Below are experts of layer 5 (counted from 0) of a mixture-of-experts language model. Rows are named router (the router's row for the expert), down (a neuron's output weights, with its number) and show model dimensions 32-63. Each number is 128 + 32 x the weight over its row's rms, rounded and kept within 0 to 255.
Before each expert's rows: a language model's description of what the expert responds to. This comes from a sample of Wikipedia text that the model never trained on.

# expert 13
What it handles: Table cell pipes after numbers, and final digit-plus-comma pieces of long figures or year lists, such as 12'6,'680,000, 2017−1'8,'.
router [151 178  56 135 133 191 101 141  76  81 177 133  88  91 163 173 151 160  97  70 146 165 110 137 136 168  66  97 125 151 200 154]
down0 [125 112 135 130 112 144  58  89 142  85 135 149 117 141 111 122  83  90 123 135 183 110 114 141 142 105 142 154 196 146 101 141]
down1 [139 227 107 151 145 129 105 155 122 141 127 153 156 138 109 155 124 202 168  99 117 138 145  88  66 186  82  84 149  88 164 161]
down2 [172 201 143  88  98 110 164  68 134 147 111 183 121  88 105 137  79  75 102 136  84 135 124 107  86 168 170  94 182 156 122 150]
down3 [ 79 114 167 184 104 134 127 116 117 177 115 171 102 159 141 116 134  96  82 122 160 105 143  61 131 200 111 146  93 125 158 175]
down4 [166 102 145 156 146 131 112 126 160 127 128 163 159 105 156 195  95  98 141 153 178 127 109  82  96  87 154 136 135 142 123 161]
down5 [113  83 108  77  76 130  94 135 152 128 104 202 121 142 102 138 111 128  90 120 138 128 158 133 161 104  85 120 140 128 151 198]
down6 [202  86 150 108 117 103  93 143 151 133 107 139 122 149 145 153 135 139 122 143 164 129 114 133 124  83 118 122 146 160 170 133]
down7 [168 133 161 115  83 137 109 145 145 119 147  99 142 118 114 101 113 135 116 128 115  94  89  96 113  98  95  68 125 171 164 123]
down8 [126  83 120  98 110 144 105 129 129 100 126 208 113 114 143 120  76 141  62 126 190 130 122 108 138 152 135 144 162 169 116 123]
down9 [110  38 129 113 197 109 123 118 113 163 138 118 121 117 108 125  65  77 157 130  86 109 126 101 136 147 132 120 144 137 123 140]
down10 [148 111  78 107 146 112 136 160 183  71  95  94 116  74  70 108 120  34 148 110 127 173 112  84 133 108 134 154 115 154 133 109]
down11 [120 119 126 130  72 109 115 134  86  93 152  90  98 125 130 159 114 129 108 121 150 103  98 144  86  78 101 199 179 111  93 116]
down12 [ 89 108 150 160 144 121 172 144 183 104 158 150 149  97  85 115 132 116 166 122 171 151 182  60 156  81 104 156 124 156 104 128]
down13 [182  90 118 154 156 130 108 143 113 113 144 127 122 131 187 169  93 157 177  95 111 112  90 101 107 110 190 166 171  95 101 181]
down14 [ 66  68  80 191 128 133 121 163 129 158 137 136 141 115 129 133  88 108 172 153 136 107 105 149  73 127 131 120 100 109 187 181]
down15 [127  90 147 139 101 144  86 109 106  96 112 115 116 147 143 151 135 100 128 138 145 101  58 175 135 120 106 122 147 153 115 113]
down16 [165 120 119 113 122 105  99 155 125 135 154 166  80 140 164 118 141 111 188 102 154 120 105 173 180 104 140 201 108 181  97  96]
down17 [162 132 130 119 132 112  43 136  97  83  98 157 134 139 148 105 141 153 176 108 152 124  78 104 149  58  88 164 128  94 119 188]
down18 [120 134 145 154 141 119 151 105 120  93 145 116 140 142  50 107 173 162 173 161 100 121 156  68 166  95 119 144 186 113  94 100]
down19 [129  72  97  89 130 156 119 146 124 154 179 108 139 136 153 159  88 164 161  97 137 136  71 139 165 116 178  93 108 114  98 190]
down20 [126 139 128  73 152 144 175 123 131 148  94 153 127 149 193  86  77  96  87 126  99  84  95 153 123 153 182 122 117 110 132 145]
down21 [107 109 128 138  99 163 145 125 146 105 171 126 134 161 190 184 174 142 132 133 156 157 111 102 133  89 109 154 171  78  90 126]
down22 [114 110 121 121 107 144 130  92 134  94  72 171 140 140 177 134  91 110 120 150 148 135 142 107 161  73 168 135 158 135 106 156]
down23 [165 101 158 120 162 118 176 148 160 142  81  84 110  82 121 150  72 102 121 143 159 136 147  89 156  94 145 103 115  75 113 169]
down24 [181 105 132  98 157 149 125 121 135  85 100 187  85 112 175 157  90  78 132 151 153 144 104  88  78  98 169  78 118 125 138 133]
down25 [127 137 128 151  57 118 108 138  88 144 166 133 135 122 215 168 165 128  78 154 111 105 117  72 152  74 150 178 165 112 155  89]
down26 [120 198 124 100 217 142 136  91 172 129 169 124 134  86 118 111 111 134 172 116 126  96 175 112 170 104  82 144 152 122 151 150]
down27 [142 107 101 120 142 127 172 132 178  92 185 151 136 105 110  81 138 128  64 130 119 116 109 149 109  71 137 118 160 210  70  64]
down28 [ 82 110 145  54 188  96 143 167 119 151  99 148 119 106  72 110 171 152 116 112 106 128 136 152 174  98  80 124 113 118  81 173]
down29 [ 78  96 151 121 121 126 159 124 161 159 112 150 120 141 179 123 140 117 173 151  86 140 194 113 140 158  99 192 194 127 167 169]
down30 [ 89 136 109  94 146 120  84 104  95 117 136 174 109 105 149 110 138 157 127 142 154 162  81 139 138 133 135 112 144  89 128  83]
down31 [142 151 120  78 168 156 191 135 159 114 129 174 128 125 116 125 170 182 113 112 141 122 133 134 125 159 147 120 135 127 111 163]
down32 [140 138 122  69 129 111 242 119 146 148 107 141 128 133 106 120  97 130 136 147 118 120 189 135 219 154 116 159 160 148 155 134]
down33 [122  92 122  87 100 136 119 102 119 113 123 148  72 108 149 151 160  98  99 143 162 101 137 108 149 121  74 139 128 173 157 137]
down34 [ 99  28 170  64 195 104 155 129 100 149  85 113 125 127 133 149  68 111 132 112 131 139 113 105 209  60 138 138 149  79  88 119]
down35 [159 107 127  76 132 126  85  85 107 103 137 109 130 124 167 143  50  99 169 152 115 126 174 126 170 210  84 124 132  82 103  63]
down36 [128 133 132  25  97 154 138 139 143 103 128 158 101  90 100 153  94 133  92 110 136 113  98  43 164 158  53 113 136 154 144 142]
down37 [117  88 125 137 108 133 142  97 147 172 120 224 117 113  88 121 147  83 109 151 142 163 134  72 133  99 152  63 148  74 128 135]
down38 [165 145 143 198 161 146 172 125 168 165 168 157 103 123 106 150 152 142  84 129 212 110 108 118 143 173 112 104 121 134 102 120]
down39 [ 91 144 125  65 108 125 132 150 132  66 132 149 125 154 117 118 160 143 150 121 170 118  69 103 144 156 124 112 131 139 101  59]
down40 [171 188 131 141 121 143  37 134 152 132  76 177 164 152  95 117 173 179 140 117  80 128 103  96 133 199 123  93 172 136 160  85]
down41 [166  82 115  87 102 117 128 110 137 131 159 101 144 104 135 148 131 110 166  90  99 142 130 108 160 192  97  68 131  98 134  66]
down42 [ 98  97  90 138 110 133 121 148 139 118 187 165 138 146 119 123 114 167 139 137 161 104 114 142 186 121 114 138 107 137 171 141]
down43 [ 79 189 110 131 122 127 132 149 114 160 127 148 133  79 107 107 115 219 141 126  55 150 143 109 126 207  86  93 159 120 161 121]
down44 [126 105 129 134 131 132 166 142 170  92 142  97 155 141 157 106 119 114 156 141 114 104  61 123  74 137 102 210  94 104 114 165]
down45 [146  73 136 158 144 148  76 108 170 168 136 128 137 126 177 160 152 116 136 140 151 105  87  63 182  90 145 171 162 197 148 146]
down46 [128 103  93 116  96 148 130 116 178 138 147 116 120 115 156  86 115  65 169 122 112 145 174 125 118 113  83 145 101 142 134 131]
down47 [130  73 117 157  98 130 114  72 128 110  86 123 124 144 140 100 127 174 153 110 183  94  99 111 126 144 160 114  87 172  89 115]
down48 [ 90 136 133 184 190 132 101 117 134  83 155  34 140 118 132 167  82 153 123 122 188 111  80  98  64 148 121 105 144  85 198 145]
down49 [ 96 127 113 118 169 136 133 119 141 181 143  99 114  85 105 155 117 129 135 100 100 136 108 174 102 111 188 107 161 116 146 183]
down50 [113  53 117 206 147 123 154 125 123  57 152  60 155 130 175 146  79  87 122 139  89 143 114  89  93  65 108 146 117 147 129 143]
down51 [109 191 100 119 106 134 122 155 100 147 110 126 147 100  97 109 114 205 137 129  89 136 153 113  96 192 107  79 131 110 187 103]
down52 [ 73  79 121 106  99 112 151  98 109 164 153 127 137 112  89 136 188 123 114 140 119 113 163 188  88 106 132 128 155 109 139 185]
down53 [105 155 176 127 112 148 130 132 161 164 144  70 128  94 123 148 184 110 142 158 152 173 140  74 173 116  81 165 139 125 119 140]
down54 [101 144 108 147 185 122 114 105 119 121 115 145 137 132 152 115  52 118 170  99 183 114 142 123 154 158 132 135 121 147  93 113]
down55 [187  86 141 132 104 128  99 108 145  92 167 148 138 123 193 120  94 113 104 118 104 132  90 106 148 137 153  85 178  85 103 132]
down56 [174  98 129  78 177 123  87 100 104 100 113 142  72  87 170 169 103 123 134 122 128  89 162 145 141 128 151 150  81 185 179  84]
down57 [137 139 122  82 138 124 139  93 126 112  94 113 125 110  75 121 152 107  76 136 127 136  93 135 141 150 138 115 130 148 139 148]
down58 [131  78 119 154 127 135  99 122 106 118 190  98 117 109 168 189 116 124 182 153 155 125 117 101 238  97 127 111 130 105 112 192]
down59 [101 100 112 167 126 124  74 107 107  96  67 146  94 111 165 168 124 123 129 134 166  97 125  85  86 152  96 138 147 148 145 158]
down60 [133 181  96 119  98 121 140 102  74 140 129 106 118 121 150 149 110 164 136  92 104 159  90  86 121 111 150 123  96  81 148 132]
down61 [122  54  94  91  87 106  92 102 150 128 121  54 141 124 146 155 115 154 144 162 106 107 135 150 151 116 170 129 147 192 148 173]
down62 [151 138 166  43  87 145 119 150 113 158 164 108 110  88 140 150 133 158 101 153  79 148  86  91  87  58  53 145 156 110 147 124]
down63 [134 112 130 114  91 171  79  92 115 178 153 188 123 126 109 148 115 125 124 110  96 129 127  52 157 152 106 143 166 104 107 132]
down64 [197  83  97 147 110 123  95 114 156  97 147  74 128 153 133 112 150 128 157 125 113 127  73 112 193 134 168 124  85 154 164 130]
down65 [132  82 166 113 198 118 142 103 141  46 105 158 154 125 169 127  91 124 111 145 149 128 169  67 114 115 153  48 151 115  98 155]
down66 [127 151 106 140 135 118 162 110  97 133 163 121 156 112 159 170  93 164  99 121 165 120 140 113 151 104 183  90  89 118 208 179]
down67 [158 142 123 165 160 140  83 105 164 130 116 144 147 115 140 134 130 132 102 127 165 108 134 142 130  86 113 160 222 122 151 113]
down68 [135 152 154 161 201 121 162 109 109 161 117  93 124 130 147 113 115 174 153  94 117 136 157  57  41 203 147 130 129 164 106 153]
down69 [137 175 112 132 138 119 103 152 132 137  94 130 151  94  82 109  39 175 137 133 101 132  99 115  93 150  80  65 187 106 207 115]
down70 [135  91 146  84  91 126 178  97 100 178  87 113 132 108 157 157 129 188 143 146  36 122 125  74 120 122 113 143 112 147 151 139]
down71 [143  85 114 152  99 119 129  93 119 102 139 187 127 132 130 155  96 119  88 149 196 125 125 188 162 128 134 123 109 181 167 126]
down72 [127 119 169 158  85 110  68 150 124 143 126 150 130 143 144 137 177 167 114 147 121 142  96 143 123 115 106 138 173 152 131 110]
down73 [174 138 129 139  85 114 153  86 125 132 140 164 139 139 113 119 118 117 143 138 141 106  59 170  92 135 131 177 198  87  98 113]
down74 [181 126 114 131 122  90 111 120 140 127 139 111 145  97 125 153 146  82 118 162 143 126  98  98 123 170 129 170 141 128 126 171]
down75 [ 86 153  74  99 111 129 163 106 108 165 136 139 133 112  63 119 137 173  92  97  41 135 107 134 129 186 123 112 180 139 171  93]
down76 [125  71 152 172 130 115  98  89  99 114 136 120 135 120 124 189 104 161 153 131 190 106 156  54 195 137 121 116  90 184  78 119]
down77 [103 116 117  75  76 141  90 120 166 136 199 142 142 148 153 111 193 202 151 138 116 130  85 137 195  81  71 165 179 152 164  92]
down78 [ 77 109  66 168 131 180  96 126 127 113 156 129 133 171 171 124 127 121 149 138 225 124 121 137  95  78  95 200 185 157 102 179]
down79 [137 177 103 142 139 129  68 124 120 110  68 152 112 136  97 131 144 125 165 115 177 122 113 152 119 182 138 207 137 147 140 101]
down80 [163  97 110 168 190 154 111 153 105 115 112 151 105 101 126 108  97 145 114  89 100 161 108 137 139 158 157 119 105 131 117 136]
down81 [150 148 119 104 203 116 183 127 108 121  94 113 135  92 176 126  93 109  99 141 148 129 123  71 161 130 130 111 141  85 171  72]
down82 [150 105 147  94 139 116 125  53 155 130  93 109 144  99 112 136 162  97 126 143 131 142  82 182 123  82 153 150 185 117 129 114]
down83 [155 148 143  23 114 134 155 147 108 170 119 122  86  86 193 122 151 167 102 133 140  97  52 131 136  78 121 126 141 114 100 132]
down84 [ 97 168  91 150 114 136 117 146 171 197 161 135 137 119 109 127 113 219 176 138  73 125  75 178 112 154  94 102 147 128 195 187]
down85 [103  72 145 176 113 146 199  96 104 173 171 104 115 124 124 126 143 116 103 157 124 144 128 132 167  61 146  97 181 116 134 120]
down86 [134 149 149  77 103 140 127 129 117 129  91 154 125 113 192 146 122 143 129 108 157 123  45 134 102 151 220 105  79  83 124 184]
down87 [151 103 147  78  62 173 170 100 195 147 115 177 140 142 106 103  51 119 160 172 104 121  53  84 114 106 166 100 132 149 170 126]
down88 [153 114 149  82  71 164 115 114 169 106 159 185 126 110  98 128  97 141 129 160 187 111  91 121 102 138 111 175 132  88 140 160]
down89 [147 147  84 116 188 140 123 108 141  69 127 197 144  95  66 124 128 138 161 128 152 147 207 120 117 218 110  85 182 116 188 154]
down90 [ 86  50 153 164 135 134 113  97 154  58  68 181 110 139 127 130 114 120 153 121 142 140 162  79 145 140 106 111  77 115 174 135]
down91 [145 133 138 107 171 136 155 167 148 107 126 159 133  99 125  81  74 144  93 132 200 144 103 145 117  68 143 110 124 140 142 177]
down92 [ 87 122 128 150 129 116 111 135 148 137 122 171 115  90 132 157 113 168 159 119 100 144  59 140  57 137 144 206 134 138 121 157]
down93 [115 102 119  81 158 125 118  99 159 159 154 164 149  95 120 122  95 141 108 127 120 145 140  89 133  94 118 109 127 115 128 157]
down94 [ 41 107 123 129 197 132  80 179  82  92 132 148 133 113 172 151 101 137 155 145 145 120  96 176 134 139  89 167 100 137 107  93]
down95 [127 151 121  46  82 128  94 164 133 189 123 141 134 112 156 185 129 133 128 131 157 134 124 103 134 117 103 168 131 137 125 115]
down96 [104 120 138 119  85 143 134  80 130 115  85 116 132  78 110 122 182 148  79 143  59 151  66 111  76 198 115 138 158 159 143 105]
down97 [138  60  99  92 179 134 104 119 142 111 154 102 132 128 139 150  78 138 165  90 177 125  66 144 185 125 173 117  91 143  90 175]
down98 [117  84 126 129 164 133 119  49 104  93 105 110 113 115 135 135 144  60 110 131 184 100 163 120 194 133 168 118 120 153 103 146]
down99 [120 144 108 129 155 121 144 159 139 181  62 122 127  88 119 106 138  83 132 135  62 154 103 102 183  86 115  46 175  75 184 141]
down100 [147 117 128 106 133 133  81 134 120  64 117 137 111 116 170 122 127 139 106  87 155 146  79  92  93 126 130 132 138 101 141  85]
down101 [193  88 158 154 126 135 126 141 172 156 118 128 113 127 149 142  47 118 116 121 135 103  84  60 141  65  82 122  92 177 133 183]
down102 [121  87 120 154 107 139  30 128 179 119  87 157 137 141 119 144 136 103 160  69 132 131  80 186 172  81 140 117 133 130 139 105]
down103 [184 125  82  91 121 123 145 107 120 173 170  79 129  99 133 135 102 159  96 130  29 110 112 118 104 129 127 100 146 164 155 139]
down104 [174 140 150 116  88 137  69 131 185 119  89  86 110  87 180 184 179  58 161 143  67 141  98 137  81  58 127 151 109 157 134 156]
down105 [104  80 101 139 121 137 120  73 131 141 178 135 128 142 170 157 110 109 167  99 185 112  49 125 144 102 176 149  59 143 133 133]
down106 [160 156 107  56 127 118 142 113  91 164  88 140 134  97 153  89 100 157  67 138 128 109 108 108 187 116 140 151 123  70 165 109]
down107 [123  55 115 119 138 127 112 113 159 113 187 127 147 157 131 167 117 153 165 137 187 110  54 143 198  86 121 120  87 151  75 149]
down108 [ 72 116 151 156 156 111 117 116 107 134 100 107 134 119 152 160  97 114  50 153 105 120 110 109  87  99 136 208 126 119 132 157]
down109 [177  90 137 156 125 116 146  76 134 118  89 123 104  94  78 141 164 109 117 127 120  95 110 111  86 109 195 143  64 157 127 132]
down110 [117  75 115 133 150 123 158 105 133 125 143 158 107 134 103 100 137  94 114 127 151 136 162 131 112  90 152 149 137 123 115 156]
down111 [145 117 106 109  48 114  78 124 180  75 128 100 134  99  88 100 113  90  94 120 104 124 139 131 141  67 152 131 161 191 112 165]
down112 [163 141 119 172 156 139 119  95  91  68 131  82 111 105 100 157 127 155 118 105 133 107 144  57 131  91 140 171  52 182 115  92]
down113 [103 189 104  98  91 162 159 151 166 106  86 145 107 127 131 134  81 107  85 144 137 144  80  97 125 110  70 137 144 123  83 114]
down114 [155 104 120 148  76 156 169 149 162  97 160 147 130  94 146 144 139  80 114 123 144 176 132 129 163  91  79 174 133 128  79 159]
down115 [130  20 128 117 128 163 116 159 167 117 120 129 135 127 165 125 119 129 105 132 134 115  73  99 133 131 128 108 113 169 120 182]
down116 [112  81 137 179 163 146 104 137 113  72 141 159 124  86 171 122 189  99  95 182 164 160 159 149 115 100 133 131 173 109 128 131]
down117 [135 102 144 127  95 134 123 144 183 104  96 187 159 127 159 155  87 115 144 155 140 128 133  93  79 141  88 190 134 147 155 156]
down118 [159 136 140 123 148 142 123 108 109 162 113 101 143 139 178 141  91 126  92 141 175 112 179 161 117 142 150 138 102  57  70 152]
down119 [200 125 110 145 102 126 126 108 114  26 137  90 101  89 148 154 169  52 117 172 103 148  77 136 129 112 128 154  94 155 139 171]
down120 [131  78 106 101 124 147  99 127 138  78 123 102 143 123 123 135  30 131 160 130 185 112 115 120 157 131  83  69 165 122 206 161]
down121 [ 95  87 100 151 105 124 133 123 171  91 136 143 148 145 110  87 130 112 183 110 141 146 134 145 116  58 155 122 145  70 183 100]
down122 [193  74 107  97 108 134  91 129 150 112 147 137 131 141 130 102 138 104  88 136  96 155 115 149 175  81 148  88  89 151 140 199]
down123 [128 115 155 111 122 105 115  84 124  92 108 148 152 156 140 158  37 129 142 157 159 125 130 151 105  74 168 158 101 104  89 166]
down124 [ 95 118 109 154 153 101 113 122 149 139 156 106 142 139 138 165 182 149 178 142 154 157  79 101 114 149 101 132  58 153  98  95]
down125 [ 42 140 165 164 153 137 136  91 117 143  86 150  92 145 181 110 146  97 157 105 175  96 158  42 115 187 160 146 162 167 150 150]
down126 [162  93 143 189 137 137 112 180 129 145 200 125 132 178 153 153 101 111 127 138 140 147  98 168  85 119 146  87 168  73  94 137]
down127 [134 131 155 138 144 155 118 111 144  58 140  47 161 139 108 147  88 120 125 156 161 161 130 131  86  88 157 144 132  94 146 169]
down128 [118 104 135  59 147 144 171 174  90 119  96 115 142  98 111 135 152 148 140  92  71 132  61  84 131 129  91  99 110 100 110 128]
down129 [130 121 112 113  65 148 119 112 113 128 179 148 102 116  98 162 142 149 120 109 134 122 119 162 149  91 205  69 142 117 151 115]
down130 [162  80  92 170 162 136 159  76 119 138 102 117 112 102 109 150 135 110 140 112 137 120  89  52  77 114 163 134  99 139 134 131]
down131 [142  77 106 163 154 141 113 108 140 140 180 112 144 152 143 172  89 146 152 112 208 128  84 118 172 126 159  94 101 159 115 155]
down132 [167  98 159 129 142 105 108 136 199 168  77 204 144 141 150 126 127  73 176 185 150 129  85 144 124  89 120  80 118  89 163 133]
down133 [163 112 125 127 178 129 135  95 115 102 199 128 121 135 193 126 159 136 140 123 174 113 106 104 139 138 176 117 113 134 168  94]
down134 [149  88 154 167 188 137  85 109 178 100  61 181 157 111 172 118 158 139 197 146 122 135 115 133 137 110  78 137 138 123 105  90]
down135 [182 140 131 163 128 156 108  67 114 129 125 157 164 123  59 100 128 135  73 129  26 113  84 110  81 212 118 108 189  94 160 104]
down136 [154  93 103 145 178 135 109 126 137 154 190 118 126 130 204 166 160 113 132 137 166 121  66 143 117 144  80  93  77  85 129 134]
down137 [174 129 148 113  86 131 171 137 172  88 133 156 125 172 160 158 110 175 176 116 140  99 110 130 198 107  67 104 117 123 138 141]
down138 [ 85 120 124 115 160  90 146 138 109  77 124 104 118  83 165 131  61 135 147 108  94 165 131 113  81 149 141 162 142 139  94 190]
down139 [143 135 114 146 145 108 147 134 131  77  85 115 130  97  95 167 115 139 133 131 126 106 111  52  85 111 120 119 117 164 117 141]
down140 [103 111 109  97 110 132 107 135 173  96 139  87 135 103 119 128 152 110  89 161 130 105  70 146  80 138  82 112 122 133 122 160]
down141 [106  89 159 153 187 120 159 111 127 124 147 114 125 135 116 144 166 140 109 144  66 139 222 124 151 137 169 142 157 114 121 100]
down142 [132  72 105 133 141 110 160  72 134  75 119  97 117  91 155 118 142 106 137 131 176 116 161 160 164  78 124  90  63 135 136 108]
down143 [128 118 122 130 171  74  92 140 133 126 134 220 136 135 160 124 122 123 146 106 153 153 151  77 150 127 152 113 133 170  77 136]
down144 [157  99 102 135 126 117 144 162 133 100 115  60  89  77 130 150 160 150 108 117 129 108 125 146 111  83 127  78  78 137 171 146]
down145 [118 146  95  84  79 137 128 121  94 151  90 124 147  82  79 111  98 236 129  97  63 124 129 110 123 182 118  63 167 124 163  89]
down146 [107  64  79 152 165 121 138 115 128  89 110 160 124  66 149 127 127  92 151 118  50 160 111 133 110 148 161 157 100  66 205 130]
down147 [ 88  79 130 157 124 126 163 134 158 144 132 120 129 160 131  93 155 139 126 150 136 118 121  77 110 121 192 112 103 125 195 227]
down148 [150 170 105 127 102 153 118  97  82 169 153 127 134  96  60 121 106 186  81 109  50 118 129 169  83 229 166 156 131  95 170 121]
down149 [210  96 131 161 158 134 116  91 154 169 123  79 143 103 140 128 159 130 102 145 143 123 131 117  98 116 172  38 154 149 132 182]
down150 [137 111 105 119 167 130 117 131 123 139 109 131 130 101 187 164  96 132 157 113 148 153  72  57 132 138 136  87  57  99 160 171]
down151 [179 144 118 105 187 136 113 117  95  86 141  90 114 135 190 180 159 105 149 141 147 118 105 102 192 104  93 111 135 107 119 156]
down152 [137 125 126 158  73 146 157 103 142 110 136  78 103  67 151 165 184 136  94 178  98 148 106 165  77 149 151 131 129  70 142 116]
down153 [ 90 102 108  93 139 131 107  94 161  94 188 145 150 142 110 148  71 141 182 130 209 105  92 128 195 124 140 123  99 162  90 144]
down154 [107 112 122 117  94 139 181 126 143 153 100 140 148  93 119 183 100 180 161 122 175 111 159 133 167 114  87  86 186 164 139  81]
down155 [166 118 115 112 119 112 101 148 145 126 145 145 111 125 148  94 112 136  58  86 146 122 196 176 126  86 169  66 175 153  83 153]
down156 [ 97 119 111 119 106 126 126 144 175  34 113  90  69 107 119 171 134 148 145 147 168 181 157  78 118  88  13 166 148 139  98 147]
down157 [155  93  95 136  88 130 135  92 138  95 130 159 147 128 170 134  64 106 110 155 116 112 131 124 131 108 131 121 154 176  41  92]
down158 [143  76 133 167 114 126 111 141 135 128 123  98 107 116 179 175  66 115 105 136 137 144  82 132  82 100 122 112 152 178 104 150]
down159 [191 138 121 122 160 114  85 126 142  57 166 208 133 162 140 146 119 156 186 148 134 125 138 171 152  62  66 187 134 168 155 101]
down160 [111 168  90 133 125 136 160 136 114 159 119 138 136  62  65 103  96 191 144 114  72 140 143 141 101 205 132  78 180  89 166  98]
down161 [ 93  83 138 108 101 113  89 118 138 122 118 203 132  91  91 133 165 135 144 153 168 138  92 136 111 110 120  89 127 137 172 114]
down162 [166 131 144 152 187  98 149 146 118 127 146 130 122 119 120 163 154 134 172 140 188 131 181 109 127 144 109 144 135 100 100 172]
down163 [127  28 151 121 160 136 126 142 163 170 153 132 119 135  81  90 125 135 156 144 171 109  96  74  93 121 165 110  77 147 115 131]
down164 [179 135  85  63 102 149  96  60 132 164  69 159 141 102  96  95 125 111  92 151 152 112 188 133 194 113 169 140 165 152 215 129]
down165 [163 130 126  80 146 142 182 175 102  67 116  79 126 137 133 149  74 142 128 106 127 140 105 145 108 140 114  93 138  87 123 101]
down166 [147 200 118  84 123 113  74 150 127 136 144 121 150 137 145 139  91 123 116 117 129 103 107 151 174 123 175 162 164 162 103  86]
down167 [175  96 140 125 110 160 122 112 139 144 117  89 105 123 121 111 139  81 139 174  69 159  68  87 115 116 133 141  85 120 121 133]
down168 [167  91 160 107 134 104  62 124 143  91  72 137 114 152 134 138 125 158 149 101 129 115 146 164 198 137 105 108 192 167 154 136]
down169 [ 76 136 169 182 122 138 178 115 120 164 107 135  84 131 164 117 186  62  97 138 161 127 155  82 155 182 188 122 137 145 149 168]
down170 [100 171 107 159 123 122 138 155 107 110 117 191 103 160 157 128  94 151 181 120 146 134  83 142  87 123 132 141 116  74  52 153]
down171 [137 112 141  97 143 104 118 106 165 101 109 154 113  97 120 138 130  43  85 121 145 110  63 148 102  78 150  86 114 109 141 134]
down172 [143 142 101  76 130 117 118 126 143 114 115 120 147  98 171 149 198 201 169 110  84 151 156 110 134 131 139  97 111  81 119 100]
down173 [ 74 114 148 199 123 131 139  97 130 151  97 160 104 148 120 111 161  60 118 135 129 113 169  42 181 184 164 137 104  95 168 180]
down174 [129  96 112 113  98 127  61 120 139  99 126 116 149 147  87 155 117 146 126 132 125 138  92 135 160  95 112  97 138 138 173 149]
down175 [121 106 150  90 155 148 124 128 149 144  83 115 126 104 110 106 151 148 137 150 192 129 139  96 134 154 107 154 152 136 121 189]
down176 [155  71 127 138 197 127  97  90 117 101 135 116 130 160 186 143 128 136  82 122 132 160  85 107 116 131 157 157  79 109 144 172]
down177 [114 134 119 139 102 137  90 129 128 160 130 126 160 134 106 142 134 187 166  89  46 133 113  99  65 200 106  74 153 116 209 131]
down178 [160 130 167 139 131 114 176 121 142 132 124 129 140 146 109 144 118 137 168 106 183 128 157  92 171 175  91 126 123 157 106  90]
down179 [124 167 143  77 186 145 148 131 137 130 198 137 130  96 115 139 186 120 149 122  55 140  94 110  72 185 143 158 117 110 124 135]
down180 [131 108 180 104 100 145  79 102 133 156 167 128 128 132 107 120 128  80 161 111 131 115 127 135 109 134 202 148 142 119 176 174]
down181 [201 107 114 144 157 117  73 142 155 118  98 139 145 160  88 151 165 139 146 125 148 148  80 125  93 147 160 122 129  77 195 115]
down182 [120 129 151  91 172 128 155 154 148 127 114 116  98 137 165  95 136 145 181 103 137 143  94  91 182  67 132 132 144 128 112  83]
down183 [161  58 146  97 173 152 202  97 191 128 128 137 174 146 183 126 142 122  72 141 163 128  80  58  89  88 142 139 106 141 190 176]
down184 [162 144  96 136 113 131  89 143 123 106 138 114 145 102  91 112  75 170  88 114  15 119 116  98 120 185  86 110 174 128 212 164]
down185 [102 117 162 100 170 136 151  93 138  88 122 130 126 147 130 161 121 133 138 109 144 101 141 142 172  63  93 139 142 132 130 134]
down186 [116 103 115 104 134 129  89 164 139 127 160 114 148 125 167 126 168 151  99 135 102 145  85 109 117  58 148 118 178 153 140 172]
down187 [ 55 105 127 131 127 132 141  97 124 136  80 132  83 119 191 121 142  43  94  93 122 132 179 103 117 153 151  81  95 193 199 147]
down188 [163 165 124  52  90 124 155 160  88 113  78  91 127 109 144 141  89 203  95 111  58 143  85 118 176 113 112 111 147 114 139 147]
down189 [102 119 143 139 113 149 173 112  87 180 163  72 113 110 141 151 136 158  74 126 127 131  78 165 163 155 160 106 114 116 122 164]
down190 [123 162 121 117 134 135 161 155 147 170 170 132 106 131 155 127 131  47 115 137 171 139 147  93 230 156  55 123 151 140 149 123]
down191 [140 162 118 196 120 135 101 176 132 135 136 137 151 142 129 130 147 139 169 111 167 134  96  57  76 172 138 123 137  79 194 145]